Experts of a small language model.
Training: a variant of SOAP for the experts, 269M tokens, 7195 steps.
Below are experts of layer 6 (counted from 0) of a mixture-of-experts language model. Rows are named gate (a neuron's input weights, with its number), up (a neuron's input weights, with its number) and show model dimensions 224-255. Each number is 500 + 40 x the weight over its row's rms, rounded and kept within 0 to 999. Numbers have three digits each.
Before each expert's rows: "comes after" lists some tokens at least twice as common just before its tokens as in all text. This comes from a sample of Wikipedia text that the model never trained on. Tokens count by the router's weight.

# expert 1
comes after: " the", " a", "ti", " The", " an", " its"
gate0:493490485484482515510466452523518515539520546498507509484497513468477423567522520515460522479430
up0:509447525533516513501498506520421518522503558521519487492482464507506522486519576428549535483507
gate1:549432503454427506476459479518463469488481486521490456597455482449475424548469433511494457576509
up1:518572485516500415596438512512481418602544543488496506407476440530548560500509466494458552455462
gate2:490489565444487502481531433493538517528480572490460502517509445484472497459616475548476492519556
up2:544543553505476528530577560499524408497531534496537571494495517428504540496476480513490513453517
gate3:431498572497512503446425442473503564545501516483432455454519492463498545464434482477520560477550
up3:502507468531554509562524525484477556567394506474493544538522420486465498478485481451497507520555
gate4:539494505417486568472423485554472493472524443535472479461554392547482453501554528494555381461529
up4:481512453449626492597429477493542512526500534499481460504507617533507470442546480467479521536507
gate5:497427453452508465433563564553557553519588529490524482540497454499506515637488520512523528559535
up5:551456465484496535485486566526562446487583472426551516546547463520505438552399395509506440511497
gate6:537518467501583535545492474529521429565535571491484471483505496567495520501438506571545533518526
up6:490519497501525552498482466559394523557541604467427472513596558531508504453450567504487485519465
gate7:463541515525510431422520420497593518558506532435460504478530534487525475586508567506497466521530
up7:438453470543471450503507559496477523479515452573518431502493509486483469466549479450526454534383
gate8:516559500492449544470547499537533511505446468481447441542553437523475571510512438523486440475468
up8:544554525489553495474521530537488526544541463453510424502481467567458496437460477552499413389528
gate9:495541474460491568541465491526503445615480621529484519473476468483498463532473491561521486519425
up9:557514530475568573543471532494530466532504548505539490506447428519558446537494516562451509535425
gate10:521481536564528479515509543552486503500472515506532519441483468516461525557498493530555551484480
up10:554476495515488446463486486467489516538506520579485530493533508475444483512498557475508506496510
gate11:435552506496500474494528595522490509534482537531516472441553471497494479447525533530559458568490
up11:442552477484473548504485448503512477510515514528437514530530480468423514574471476477526580468504
gate12:504434476564472535521460478466494440529442506533466551536547527514500512416532506508564491493521
up12:446548492521506501428638456543487543532563505574547529497574470519515486580466521488543484477433
gate13:541486533465532484556465434527438491459472498448476506524436448506519576597576516455473487454472
up13:456455559520483457530441454428488541505472467458446492441424479507477495509544532496456430525505
gate14:491529457561440499529479474531520478432514523517452440493593500490540563478490484560539517531484
up14:464533459524460484544487516502536487519508560433445528462459569477418435471475501545543555459550
gate15:484509524479517500493548557491500533487433532522446566470473488514423526469529497599523541422431
up15:549517535438506547465547445459485468479472526484477513478475495535547496468472553500489479486486
gate16:446512458465462505459554547477478486482466471468456525471427500517462474477545543521554421462516
up16:552491517503520534528527455610483468470485488485499499527465532476507460467471448424461499549516
gate17:507556502463519474518537441553491557534426493440481494521520493438495543462529448512496470504465
up17:469441464535490534384550464548530473535461512453465461516474490535470520562484474421495473469530
gate18:529477542535574440539493498462513464493435560517483456505533473463447550497511494533483424495486
up18:510411431494537548483557524509557471519504483482471511523455507485507491520481487524535504521472
gate19:551496510531428537538510539475514507554454460518430604464488498594558504518506465478467418531563
up19:411533599515472533437520446538540537447487563459525475605475529454503463476487544428563612483463
gate20:483477493481464547550502440512594539441443507517503440593521474505469492436589488502592487446385
up20:494576449513583488546495526485546512561519525515450544511510576539506485453526464391549454418550
gate21:485422472502505515519490519474558467545556512545475458501533451480512493451464527490557462592483
up21:489562501509586577484513521510516462507476464476454449557521489471532509498504528500477494458465

# expert 7
comes after: "\n", "-", "\n\n", "|", ":", " •"
gate0:495507494451507504513524456491467533491439482499493504518494514475513502490502524514470501510546
up0:430465441478522537498563536502497468496462367531505550544520537458498495436522549508440494565538
gate1:516489469534593437503574413481579453487535538466483458518556500533490527481512490525527480497546
up1:518527492504522482438462497487483483511535570509533507406501529471454414485505568564464512503508
gate2:506534446515521465485565469504518501544501484494473499463455481472505480573518524497472498455463
up2:496562413616432491516511421472603544492503542489446537535467570478534527504498553511534521498495
gate3:504534525501526495548547507585500517514494492540527469519516458593481555541548526516434602521504
up3:480520555493544525489509503519521600485522539486500492476470479512475447547573498556471579496448
gate4:489505482556606461528553500438413494556509437433560439477500497544551574509517526497504483498558
up4:500490486499538507461539523516460528542434480562532516490411474581515481466640504542542535515514
gate5:445501470540492481468520483592463471582455555541573528503514465450477543494447544516476506521470
up5:507506465531487472503569468540489538435513435486581507456516545514469524453381530560508520544547
gate6:508438453533458568582523556442433464491509513552492472421507425496458541505455585537532575510545
up6:511549454526537485471466550487430471519434528450449432493442501462514582480555532520491500526531
gate7:498501444414524452573489485489473536535444532547473495532486549490440474465459455479482516554578
up7:535507455476482523492508548581500477509519418513471444449449526491569521437521475452575508508442
gate8:482542512539491527455530462533490495494487501509515545467544600541469520511543481478493442525478
up8:447459494501533511450502513495549523514506482502467407459497496571466503608486530553502471489514
gate9:447573557511519471458493491482494547486471531517500520507559472468509496451449491510463540457481
up9:433530584535505534423444442531498401509582527489544528460492461474545488522487463467473535460542
gate10:525530531465517551534512526556437472439465457527490484496473467494519563516582526475545524574510
up10:493633511497495496479528524461505407462536510542462504531484534501541508483511453466516457499489
gate11:489464459511569485433490439492445506494536461499519545533481518438528552496463468528538476498563
up11:500544536531467450554512435475537413473523512534384529507533597399535496495525498530538512488486
gate12:413464533572518513476604460526409483521423486460386512473500500494500538507489500496420459521508
up12:545513445453493518569479512492533532489502475567492500544459425488436477499545516485466487512451
gate13:510558550435554447514524541530502576505527482477517438503560540495435489528452542458492450463470
up13:441513548511544473547506466419528545502435461428423478525540474481523515482500447397443524498532
gate14:498498518496509499567567475507497513480521553433474505565477501495408518516503485448469517436393
up14:496479517477518508517505516543506488498579475478545553518518509524467462436477503510479512470389
gate15:459477479473432487542522501424543523546493459427524397572460504512529511535540582500478464485533
up15:520540508554487464531491495483468610533488497538530491465603508479558479523505461474519545473596
gate16:549527436485494480488482548476453445455449569458504556509400497493486522540551539483497446455534
up16:497433484594557465477508473476527428473492503432458495479513510450533482555537496483508466467570
gate17:467497479499524532487490539505503448549495469494443477426552474415569499527505512475523461503514
up17:453437509510508519505507504635519572466490502463432408456460480547468487498462536548428484526453
gate18:457488447537566513532481473467463496464529536476501460405426498503453548524481534598483530581508
up18:497526538495519481545468441442469495447509499566550463421511498503489461474474478520511555522459
gate19:477482509462474511546506509488485491458456435437573531531525506538517531527446511443449514512435
up19:441549518475427556491544515462608455553540519430473526449529513499511427460385450486491507544513
gate20:538476536467531505583462539479531508523564490450498475560455477572463582499562458526518521593538
up20:466480550465515469539489553514511506461412479537528483496546491552511472493439467514484481464517
gate21:474529548488559503532508548556530536543377490552524487598536526470516500506530524504549581477465
up21:491520507516504530590508463582465542490495499451568512511542476439453516499459507513464474492512

# expert 6
comes after: "|", " |", " (", ";", " T", " B"
gate0:477480508456453570486538466555533505463494516482475533479489474490529487531482512520473541538452
up0:456499551519458554552487501514491510500539496488561509476502543472438519537476473511489493536480
gate1:517478512511503601531448531522575412457531503479480524567406466626469453466514556477472445526527
up1:457417499472550511527545526465549476493516471517551446546516613541490474455541523535494479510480
gate2:540462470557539455500485511525489495460504503467504445521455543426569553534521541496543485462430
up2:522575482457518488466534500457511492512530442434459564518489510464525478484481438474560421490556
gate3:499420511463544524490506485523483564452463514552552444531454508552471456498465527508444418454468
up3:546488481500532538483495528470465516463536535446523532490492554520492490489544536500521568538472
gate4:496539583488562447504551433434567462486505503453521458503489436475450480538514538488448478551506
up4:527493546457535477505548462501503509515483508471522449445440509489530526514598460537513474547536
gate5:472486462567531553530514488473482517475442472498511475521486483514521426535536448600465564528504
up5:475542544496572471505474469491469549483557516539497537569494480558483453467496422500538499543475
gate6:360513454525521502485444443531463520529453475564484498525423473457473452491568482481529525474509
up6:463432441504457515508504496510543464549556456485484513496433516514430465494519483587464491504470
gate7:512489571491483496550505560471513476436443545466552508472448457518508537522542547495414494512503
up7:429470501464465448556475556465503471478477454444541496548489474464457502501553496491473543473439
gate8:516489552540512469562458503480463489495444433461513493494505515455476499473546455510379495516457
up8:552486474508461559461430457485546501508556522541493493382497498530504512517550455481502507418455
gate9:507483513483473512467491530486488505516576545449558485425506550490494396450474476496556475544492
up9:507535517473449424525526463550494482511518504469517529576506456487500575536495501492440425450463
gate10:520509544530486504537475459523516514490439466483570555509454495511573511534505425543486511467475
up10:540508524586435550517552491477519503535506421546521600497512466482461572563557538515461513497454
gate11:507497506534526573494409528477477538557533450537534617559538546436505534555554519525478485367510
up11:561507463468650476568460533472543456475500490432432498435424544501503485402495594535543462490486
gate12:488470513552535535500492479473450583459569502416455509537419537529504465486532512481514437472530
up12:517487511420446490516474503485507466547485433555569510407502528516456554567453430541515573476516
gate13:506474505491488511477533521535468527533484485482533383505479518471510565488531490518437528506545
up13:483454602428514507507542524526416502462557501505523453526546501427498436556502468546512532478407
gate14:439551465516489496475523577452531529553445506470496502503519508494481403512509464495465503500504
up14:510505481407518493526530521528537547543577463524525511503518536495389503535407519527447484482552
gate15:509479467518489477493461484514499529489508496494597441516469534447527496558509520518509531591474
up15:472475497435503520491536464598491476472498485492484537509500528537548442519545448486502527503478
gate16:500563517537515424425491496489554482501430489486432561537421521485581458454492487477490474503539
up16:469452517588540549549508534596491540505554509511494525503565509495483478533487504503521496465487
gate17:572455515554522495454560520456441569502523464511512555552518548481522485478532477526512478495493
up17:483470451474442547550440426488514447513449501477528444498503460498486576548482462541511545461485
gate18:492485517500531512488552498471466452457477463496491392476477470475519516484413470503544527419487
up18:531550482477556573473486479508508512504473540479473467446524541503409457559516496434518481485564
gate19:494442472515521473523476457498554506516505496520544512494484501524555453490517540469553526481509
up19:466501501550518494392580553611515607481511544471529478506550492506441518461516522520503480585557
gate20:472491492488482470544510487451475505513507508400584575542539444494449494538548527485494537471534
up20:447544488463572546494512572475453460443444531419496544493521414467508523519563498493549504505520
gate21:528504468561457537521488518450552502474415516444549438497531514525468530525429459479455508488503
up21:581464481534530634483512466533477559566487477517526476493560547486469478482528491522516495514483

# expert 0
comes after: " was", " is", "-", " to", " be", " were"
gate0:508447395500582532507491513493496428557465496460500505506549465524479570552484530447485468469568
up0:549528548535497512506492502473452558502499446575447466523538498500393485444471532465472545494454
gate1:491490510536554472485564518459542496465484486597512564482558499479493463523455469458563528498493
up1:476501484491520486478509493551542523463406473539508532475524535537476469523480460453547516451561
gate2:519564549499542558467504497511442480505493466522536481501447511521531484481474548472525491514547
up2:523446482397517557531471553481469509581552405544470540493618539484543465467503429505524507497502
gate3:532491475474531598510503489442496493547433542565503518523474484462488491532547554527491600491526
up3:459456448526454516582450483502527499515456500428532471488444520492557488499505510565465557501518
gate4:481535513558474468489605457499470541590417561548552564458457516421416486524458493406521512461489
up4:463495469582488504460550434516528571570492513556522538471427481496453430521543491455552488459501
gate5:457510565575553480461446482471512537498563492518576577438410550459603383586515548508480587521514
up5:457623533499546441470490557527565483542500478541491484399556503507515521502471454560506444501541
gate6:500532535488533519498527511457518411520498508553537516474513512514526429444532475486422479492504
up6:494513509500488492546523512553523544553435543519447474459495520504498562552492484560503504546497
gate7:554549462429437530512537478522508482517517494522512474470475575509507522502468523547552465452518
up7:517513435469511509535433463512393504537525503500474492434484486494543503550432571481546473456523
gate8:555535473497485542482502450535501487572490509521501514437454544478542472411506562526457463464560
up8:459527534496454434508512410464483513457515446470548539512535420508486480615494447499548536540490
gate9:519456494523487583478508564502507445519531492524454508491533493529512491462479482554457499384543
up9:501458523538491451503535487549529461513537434545486495453560444491513492539524545511508520462506
gate10:542528513488505577466500566523516465514466541507517536439490452473470484476506541521519530504489
up10:516491487473553560448485549531505540541493487577534569501498497527477505513445451529461556532504
gate11:426489471501441553557596437511598474469463497467545483474537552392443509501511455529503479496460
up11:438504404505462491371556453500505494460468474478532564519489512513441448510495510479431549450537
gate12:516535522515523514477531489525450499485535484524444426536545532502470441513561498482503524490499
up12:545417557547524506435535469472473550474489523458391424483468442580500455476526509498444506562503
gate13:525550434537444499532512478526423501466440522541562563523536549520492513499478541450457501593459
up13:543463541549500505470436511522531509461486463488481534493481491440526462415523514524521447459487
gate14:506517468529448479517503498489427486527446536562506484428515489540499478413467503433546467466515
up14:458520504502564489462548497550476499453503514424555586432467517546462487425495478542502500600518
gate15:529484414533478536541524445489542505537493469559467549496482498491454497498509496520517513478560
up15:498565481581456561460535523510519560484518458490454477504512507379487546533475483512478466517499
gate16:531509483528500536509606475463557545546472566607447470531495463467464532471497519483473544543493
up16:511470481586427508495464497470534605519487490520511488598475433572559570454497496503496463472452
gate17:484473492450550518552447516520525522398602521528492521485444471528510465443471452419471625531441
up17:498423572480477478493441501561482514514553492444463499486500509459447409546528498526500527437540
gate18:505565508542489525453425477456485497456470433490501514434491471454471464471500512546432486409403
up18:529540557453576511511492485474495493471522521533447499516500465487442541461487461483532558453445
gate19:492506513565554463565553488513542506513433454490449481556553492520526535453514511499487519490538
up19:553476582502502455487522560492528567462455469456495470538574464550441524505510523479503501465547
gate20:454493505498526483485562529409506514506546489448482527518553483501449519512510581529531567532533
up20:481496446501503509521596531444453521430530463529446514470539582481448491549505528536505508503467
gate21:523445425453537527524509546483542501532494471478515509442510433428549472471496422503480547508504
up21:421527458539517454489509520580506520513568496511412499499556506495540483547529480403512532484531

# expert 4
comes after: "=", ".", " =", "s", "\"", ")"
gate0:452483451524531530476511540445508472521494452519460505478482431509519450521490487453565541502473
up0:553477486453483433517465427523531512452468520426477473507444491489493456542537524501431503526520
gate1:510476545457533533479486466558542507532507500541458534506518490499599444494519488524516479496502
up1:514519498520526448541521490509502501477527485468559551575458487485478536495486496499466554479531
gate2:441511514524512503499514563515525416459619454502449465458468491483430514517519492497505497490551
up2:458511454513535499459479521521541508431590516479458448485478526478474511483552494481527490493524
gate3:476524510550459482490434485510489489537442563535492481625509481554486524603583488452582517496484
up3:524495497470567480457478497544484527495495536504570513493505511472479460460537488501543508457516
gate4:502489511482519470479592491405461468502497487502530506510520476557463532468473527528444423474536
up4:544499516509531510479618528461449473508569454565498579489510462536483506544511491446481537492514
gate5:531485493498469350455501487516462470462513474460464476484446435499532461465595448546483588497423
up5:446520470511494571493495521456565527489458481471530452442530553494385478495479460560502534584527
gate6:458528471512530464455519462569496485456541501526491478502455523428425503544597426597466451494550
up6:530521573463481538511523537457571442508474468446507446508438519519488545524454568478498508453451
gate7:461462500496529460526456548510562416508527545551497629539480539508494511503520503520449540551481
up7:484528525505550524479529507527460495558438430501430518562514518491514558503549509426514552502527
gate8:479510554374503524478465452511554502475521550502529480487542493519454551528588527492521431524516
up8:449535538489510448479432509465571520509517553533497522517508458453530530512507548536562500512531
gate9:527495531499472454452489481478537483485555507484477470476443519457481523564595554483582593450517
up9:499502488453445441508539598484424495473510544484544479552523547548568510448597500481459445527508
gate10:501524509466469477467397460501464492496494553518515509557421488426467506407542567455522492517447
up10:492528490505487502477432497494542483494491561534514398495517520517497501515560547542481517509556
gate11:470465515595498509495508557495480461519484591406495501570482533504528469483439564443544437511481
up11:463444514440480565477460521568505501516437488485483522488414485448458429561528457502436476452510
gate12:623503480487522482491480448500506494508507532486544506510452508475524541501510502509520462478525
up12:558465488482469509537439442503548524495509520516480499514513512482498570515500467475512524517471
gate13:456509471508519462542507513475528445543489445547538517505523463554518533566500524470425382523483
up13:551560491510515435517531508436494496396449432499544508508494537506543427452385471509574494551536
gate14:469493509472481432451562566502442496492480505456539439557482483433445510523512494523497524536535
up14:529452558523503522379520520528419517467491535492470535588518476474533516589444543517512463520487
gate15:461476566467530475508506490499498438464526530516435581606443467513527577531496533481498489574501
up15:473557567458530497537500511537501578483543522488526504504539497499557528442435533498513514535456
gate16:443544516494478508459506482484514534466501575478503580497483475361498486479496452485486543535506
up16:443559533423489498527456453511551542455464559438448530525515453484543451521560535489539525501419
gate17:553519432520522472598503477527525482525526486500503577479513482557476475493502530499458555427547
up17:562546536535510480498517458569574453530533486497455582494442425547457554482502545502509540499530
gate18:583457510529496484489500467512463467540500483484459540512450461483461489506498508535482535513500
up18:505528450477512521451499518516473511553510504530546436462489551511440496517504487528503484511475
gate19:524530557467480453473476563516544589530466502572463452478510542490503520514518457464542526465441
up19:495454465433523480544550446583484483489547542483449519471480500456493535553547574445498450513516
gate20:594510501504474548505498433546463479441522510475464501520542509470450519490545495569436471520499
up20:441520443507480441459518467456461487478486531485456486473437465455466556521445543487535513557542
gate21:523514478491496466458546530534466519433502563513518468482500536416455513457521494494480480462521
up21:560540464525484455586535465484554525536571488438501503430508550430401562549520484500474565437481

# expert 14
comes after: "  ", "\n", " 0", ")", " —", "%"
gate0:496471453505546478547443472485578529515538497491497485497498546471530547534505584481578497454547
up0:504507520470535518476502524478419512538415531512593577478513486516493482489583510483478541512463
gate1:505581469528536457497538476627499497482498525496536539513520459556471481527516497509523552512612
up1:454401558470561567565489519426477441541465482526481428460531471449505496535482488493492458524465
gate2:430507500423479502476467538538486431529560423443531446514566543492448442444452536472519493473508
up2:484499490484513525551516495473435490570564426494467494503610497490502507531478495529529491485501
gate3:502569517518451511468452510462567482419495557465461526491488473484526433472523495489484536514476
up3:509507504519387486487460533461517463437451496504536532497478507585470494557548423500567474447570
gate4:467572529594541606454480502530469447537448501515452531551436586474505487521484535523460486545527
up4:507473499514553540488545482518477509540493561571465492505470515542531438532496494495469458505516
gate5:450489456553563511469470483522530506516544526429549509407469513547540491485471539506473556507505
up5:508454502482507539526506509481546457446439558469571507543469510475500550423539428496538501526466
gate6:463535509536486507423483515485579462443456498535532488546518494499411469564551431552521558523508
up6:547493586473536492535431485477505482496549487450528459457518504504552480418527435551595505562561
gate7:568507584416478460462522495589479561507511396493500549512495516498547482517452503531534569516514
up7:534538556438551481444445501539500524510469398428520526619476478461540454524456536494589485494555
gate8:474525476480453516491513512575464501508494491547570493540517475493452540483485497499504517606481
up8:567493500508469551487488542545569494485442554506485448546446487502583523510513511487482494490438
gate9:497509434498492515525502434533540550497465551482535562466471483528436579517558434491482512450522
up9:517462415497548482549503443545486507568483536548503567461481462524392516509596470455489504447544
gate10:547404552527428463509500518459504484476494534545476478596475483567462542466501567475506481490468
up10:517494512541458472537559616491503495508456515600547516517497547467558483582464525510522471492486
gate11:519496487477525500552498549472519507494591497515507517503493506535554520434448569479466526504568
up11:503490512455569461389449500509544479576503523492435522491423459474467509524548439547496501464519
gate12:525455571488532527463450444512534465513597551499456520506561472524446491522497591457474509472489
up12:482475562507506496475520476501502603549538554524457583498553464597470520525494578509554545523552
gate13:607530484508417470495551574453535495470463503516462532459471514510419520459448464483516438453564
up13:500540513566495453491558500489536440463583520433562536447539512502549499526595492530554528625424
gate14:416509508503513456536450526438450509453392450482508515430520435552432481473487488449506561489470
up14:541452478527549429426489472531479439542529481525521498535497609543528544440526511508494475479495
gate15:510535474461560457506556563458459531564535421529454507463573505444520521511409495533380515503526
up15:468557519543472549491434470533590477406501535493556494551478511548461487467533512531607486478457
gate16:488523539427530524493523596526461531583476491561563476475478496506582539498562485408501469484455
up16:537494508540492480470470500485575425415497495462412518561500487493411462482486465583480549558485
gate17:465522602542434600469490517473583541513560478501430472493483515527487467457488534490405526553453
up17:538509463472501399493469585371475425490497496521496449514476501520452537550523514504541496485533
gate18:505491552503499445622548475470492511440474510561482436357551509473440498521472480625473485541481
up18:445529559568463503513493542513564460490419556514520555446539534482530511496447431516473477560486
gate19:476509465488421405468558524508507525498585603484477439469494493524515466506491529532503504480494
up19:541570434560461519462551450491525515496449406503516513529497436486454479469513525504519541521584
gate20:470510578476491518426518464487479585434520519506493486513523493434502523495487511523602533516453
up20:452575545485448437449547421508515424472515548475513509538605442460513533476452566486448567485553
gate21:455465456541541446481465509533481544493496531544532541511487495453438513530464420445486460494519
up21:417451450467516435440538493486446519518502529542554507509484512438450527503515451490457417478520

# expert 9
comes after: " |", "|", ")", " a", " an", " his"
gate0:478414457490476475538496571541516485532525413510540483490480493432487543530518538438495551526543
up0:452504503472587495462496488506559577480443472537514454512521509519525510473495432522587513517506
gate1:506485517502525554529519477573555550451501477472531515506475527426588488465545527539590487518475
up1:539469482457521544534509491517542551491514506486533525562560486499581443511487449489494520537567
gate2:483418446493459472458520468517455426501563479497545499469505488517499596492500507529499439493477
up2:475505502572507509500556575503494444612520477519480496480480446554405553544564461538489464528471
gate3:546459539515558529488474527485450509505474507469519536397534525460437534507417526462467528526515
up3:503604465484528510508525481445545555526441491578513503502460515516477441501453495514502461468440
gate4:490431480370536501490474509558490511493543500470513479541415566406464475484538525459515536481482
up4:489454441402516517420469622529497519446576507498502487527468495530515542524478463483481450429534
gate5:455457433494504488480509505511578498607457525536478562503479475481556428467423484445514524430511
up5:560446579620509459420520475442492500452506494472507451489446532535574571452535512541549481494512
gate6:499493460524524478492543492564588473560568589457491483498446554496519517498524520538464598549519
up6:470417481449503416514538505526474520548509524468499538512541451485546478536444462450444514508496
gate7:479512518505457558438515465529552538515479444509539489491515509439579533483447558425462536514485
up7:487528532487526473465513477512572540523488452473452439533515468524551531460500520516524512511542
gate8:478543474491533459524467551510485515459536508529477500488515507450488469527469435446538561475513
up8:535515495531487558449478458482531485516479494496498529411513441569556534552478536528485482542467
gate9:446470478553480545575440492470531541518499477521457569463578540435457580501440486492507467458455
up9:473473585526495466520494493523544480478495518445541493532486504508527444478458477483492469536527
gate10:513474503492482504563482515475488500453496488537517530446477550513542560502497466563508513474461
up10:491487516509485485544444464518465482522554534520399426504462483519467542505519451488523481440472
gate11:511440457482489503474513600506528501495489503480548512483564547528574492540551527471484459532440
up11:514524496544463581463547484509522575484458487486447506487510486516498515539536524494484522484511
gate12:492546509445504506518486560562555520490468536447553492503435486515531478509450519497480469549611
up12:473551498505460479487510545505498555519415513537504491516515475416509462553426513448514496495546
gate13:390496490506456562450519504489543513471432438458491484554520474537492496561516482509556471558508
up13:476490446502477450587416438466517476496508491513553426560525496494473509468517431524581474471528
gate14:485559418486488483517507492507532483522559482532459485483515441500537507514485494478462462470468
up14:486480542527414467527517539475519480511549514487495489531475509520548540449573596431516507485555
gate15:525555498478560517447531515510564418540517485539457497482511514533516528506416456450497530542487
up15:484475520462437460535498524449515469543523536524480453517497505500428501497488537534514447497469
gate16:544558435504493555518499543577489549483506467456467570448482493489525459522507582501499479513481
up16:467490376535513585504500508516489526516430490509468487460510494474478474497551459502477505494486
gate17:518467478512504504492466505514505480481508570471555522479454545454493501427445566489518523514476
up17:509574492475553516585480477516458558446498502579470504559474486546535492509536521563429481470524
gate18:476481503407532499498537509524538484470526490446569489502600478619474536484527526491505539522541
up18:506541502459460450541421503550423418501469567464481571593533484574522492487579470451516493555494
gate19:472480542501506495477509529544461479521475572427495578468413513477517447466532507463538490490528
up19:490500474585524467554562543552463548548507487546486464456526523407492531498474519563542484518487
gate20:459488495504506498473542510475586467523513568491475491522537468432482542509467477492410505501496
up20:447426450469504430560555468499513471451489551495483502480443546516484502569505452488486475461475
gate21:551468543561520494520556548471488455520498537555475535417493462499506516542511493608471549577436
up21:542504547446517542528440570573526510519518506555528506543442431534602457447475530456435551419506

# expert 13
comes after: ",", "s", ")", "\"", "ed", " such"
gate0:484494462511492494429526494492567504487505446444522507539449489460403483465575522473527508438447
up0:464491452482470471488517483511497562517541491547437578572519553484512509443524482442536555511474
gate1:505490511555492547576540492611480497488496476432520509510522520454511598476500508488449493517526
up1:529505434518514455491513458452469476531473473517465450447482494504464433450561470523533532475484
gate2:464539513438473476586472483464554525492487476569452493560529527478440459504581453564511501503504
up2:481516483519469520497548523562518525457531514442482436497460447516526508484498495514468460469488
gate3:519458468481479506512413537456507513535557492452507510470518480565451547481560429522525464484485
up3:498511538466462523441397553527447483510508460523540466539491522463516520501528504447553522593495
gate4:610484548518482579553513617507447528497486473537465542518485545534487505559465477482584506553515
up4:457546525576492445519523529533466429440506515542582519487488542436505554486530501519421489470518
gate5:491565555487588440620478421453460483470513525479426478535544540498557526527474486515476493532532
up5:522447467539439543390520523528532487488496401555486511463521479530485486416533432497557435495508
gate6:487542393620489577481462550484537561511500574560459515535458492440558506478483473512452464480462
up6:557539489504470497475437465547476421524523506504591490515433504505399440545406568508520464585478
gate7:515513522571500450530478470495498534557519511518425598506512543518548539515505526508499488473559
up7:475515518464514490438514504451557507530463444463441503474564480498578557532476489475592478517478
gate8:557535514550497540464451485411532517518489402556464508497513579497478511507485561468525539565498
up8:514567481497440530445465493412527413569474504511451482519531544518488456474509491475459511522447
gate9:629520509543513426519460502415495453517404494440517510507441568574501539436520531508536526476509
up9:413491481487519507546533468562546537584499475503526528547549494477525537584558461431515478494507
gate10:521444528473477435553539493559515529489530465454512396441452519490514485559545518413485501484470
up10:511474551538473461550484527535543518454547436557420425478534554496533492489517453429505477434483
gate11:532509433512394461516461470498517500513515593474537535500509503536518529524514440513561475530503
up11:512514445555510495480461481507487534500507454563622472526414558508491535513534505495491526448505
gate12:615497563448523505548481518591512517515536505496500508483526484478427484500527602474524553471570
up12:575524504452553462540481492541467531472512538483458448505520490517463495500474604513486509427513
gate13:519536459486515512536479461534494537492432455480449514486477507475540518551469472438478479567509
up13:469528443500489516443471560487576441522494486515589580480517469511439557496497587474558544505480
gate14:510531482384519495490534456517512532551490565478487461444494493417463571533578511431521569604447
up14:488466508429494483482540527550505521479492502550427517436437473428472578548531468482536531521561
gate15:463443459513512536447477512500535442509519478484552411385532551492567574569556529494507574514477
up15:464596507521540487513511474456538515495494502541466534563509529536477480450513534418519454478529
gate16:583524414445593480503498490544510469488510496513475527473509571523537486504458494499524502503512
up16:489431536539449506533474515522409464611523518425479503452474452487536547538496494539510456481529
gate17:457551494487484507514537486509497521547496462534494473529480450561558535513538509459534498493521
up17:378469519521487512494531471509505434416412526487447439522480516533558483477493580442571468515527
gate18:492473387419441464488546517515510494534471515510500554518484501483509526498580514501535513545532
up18:525537488502508533538488493539519527506455455476519494528575485490495507462486481499497422509509
gate19:481497505558520554478571520514495426493552492467547498511499521484540484457441500499550459517494
up19:451496477401421460488533513448483454537510508431564499512557518511544470456519486468504554534547
gate20:495453466528517470400564501518502421509496479438501531440476452533552517487547490530509469479454
up20:535517453504531463432487498521489417505495541422554506486503420503543506468541482520463528417431
gate21:474481514477520492531507520558516533514476617515480575464509521514405512560492504541570519516574
up21:444477540548498487516529430505499440489498529512558481450507464483565477444461443435545441516520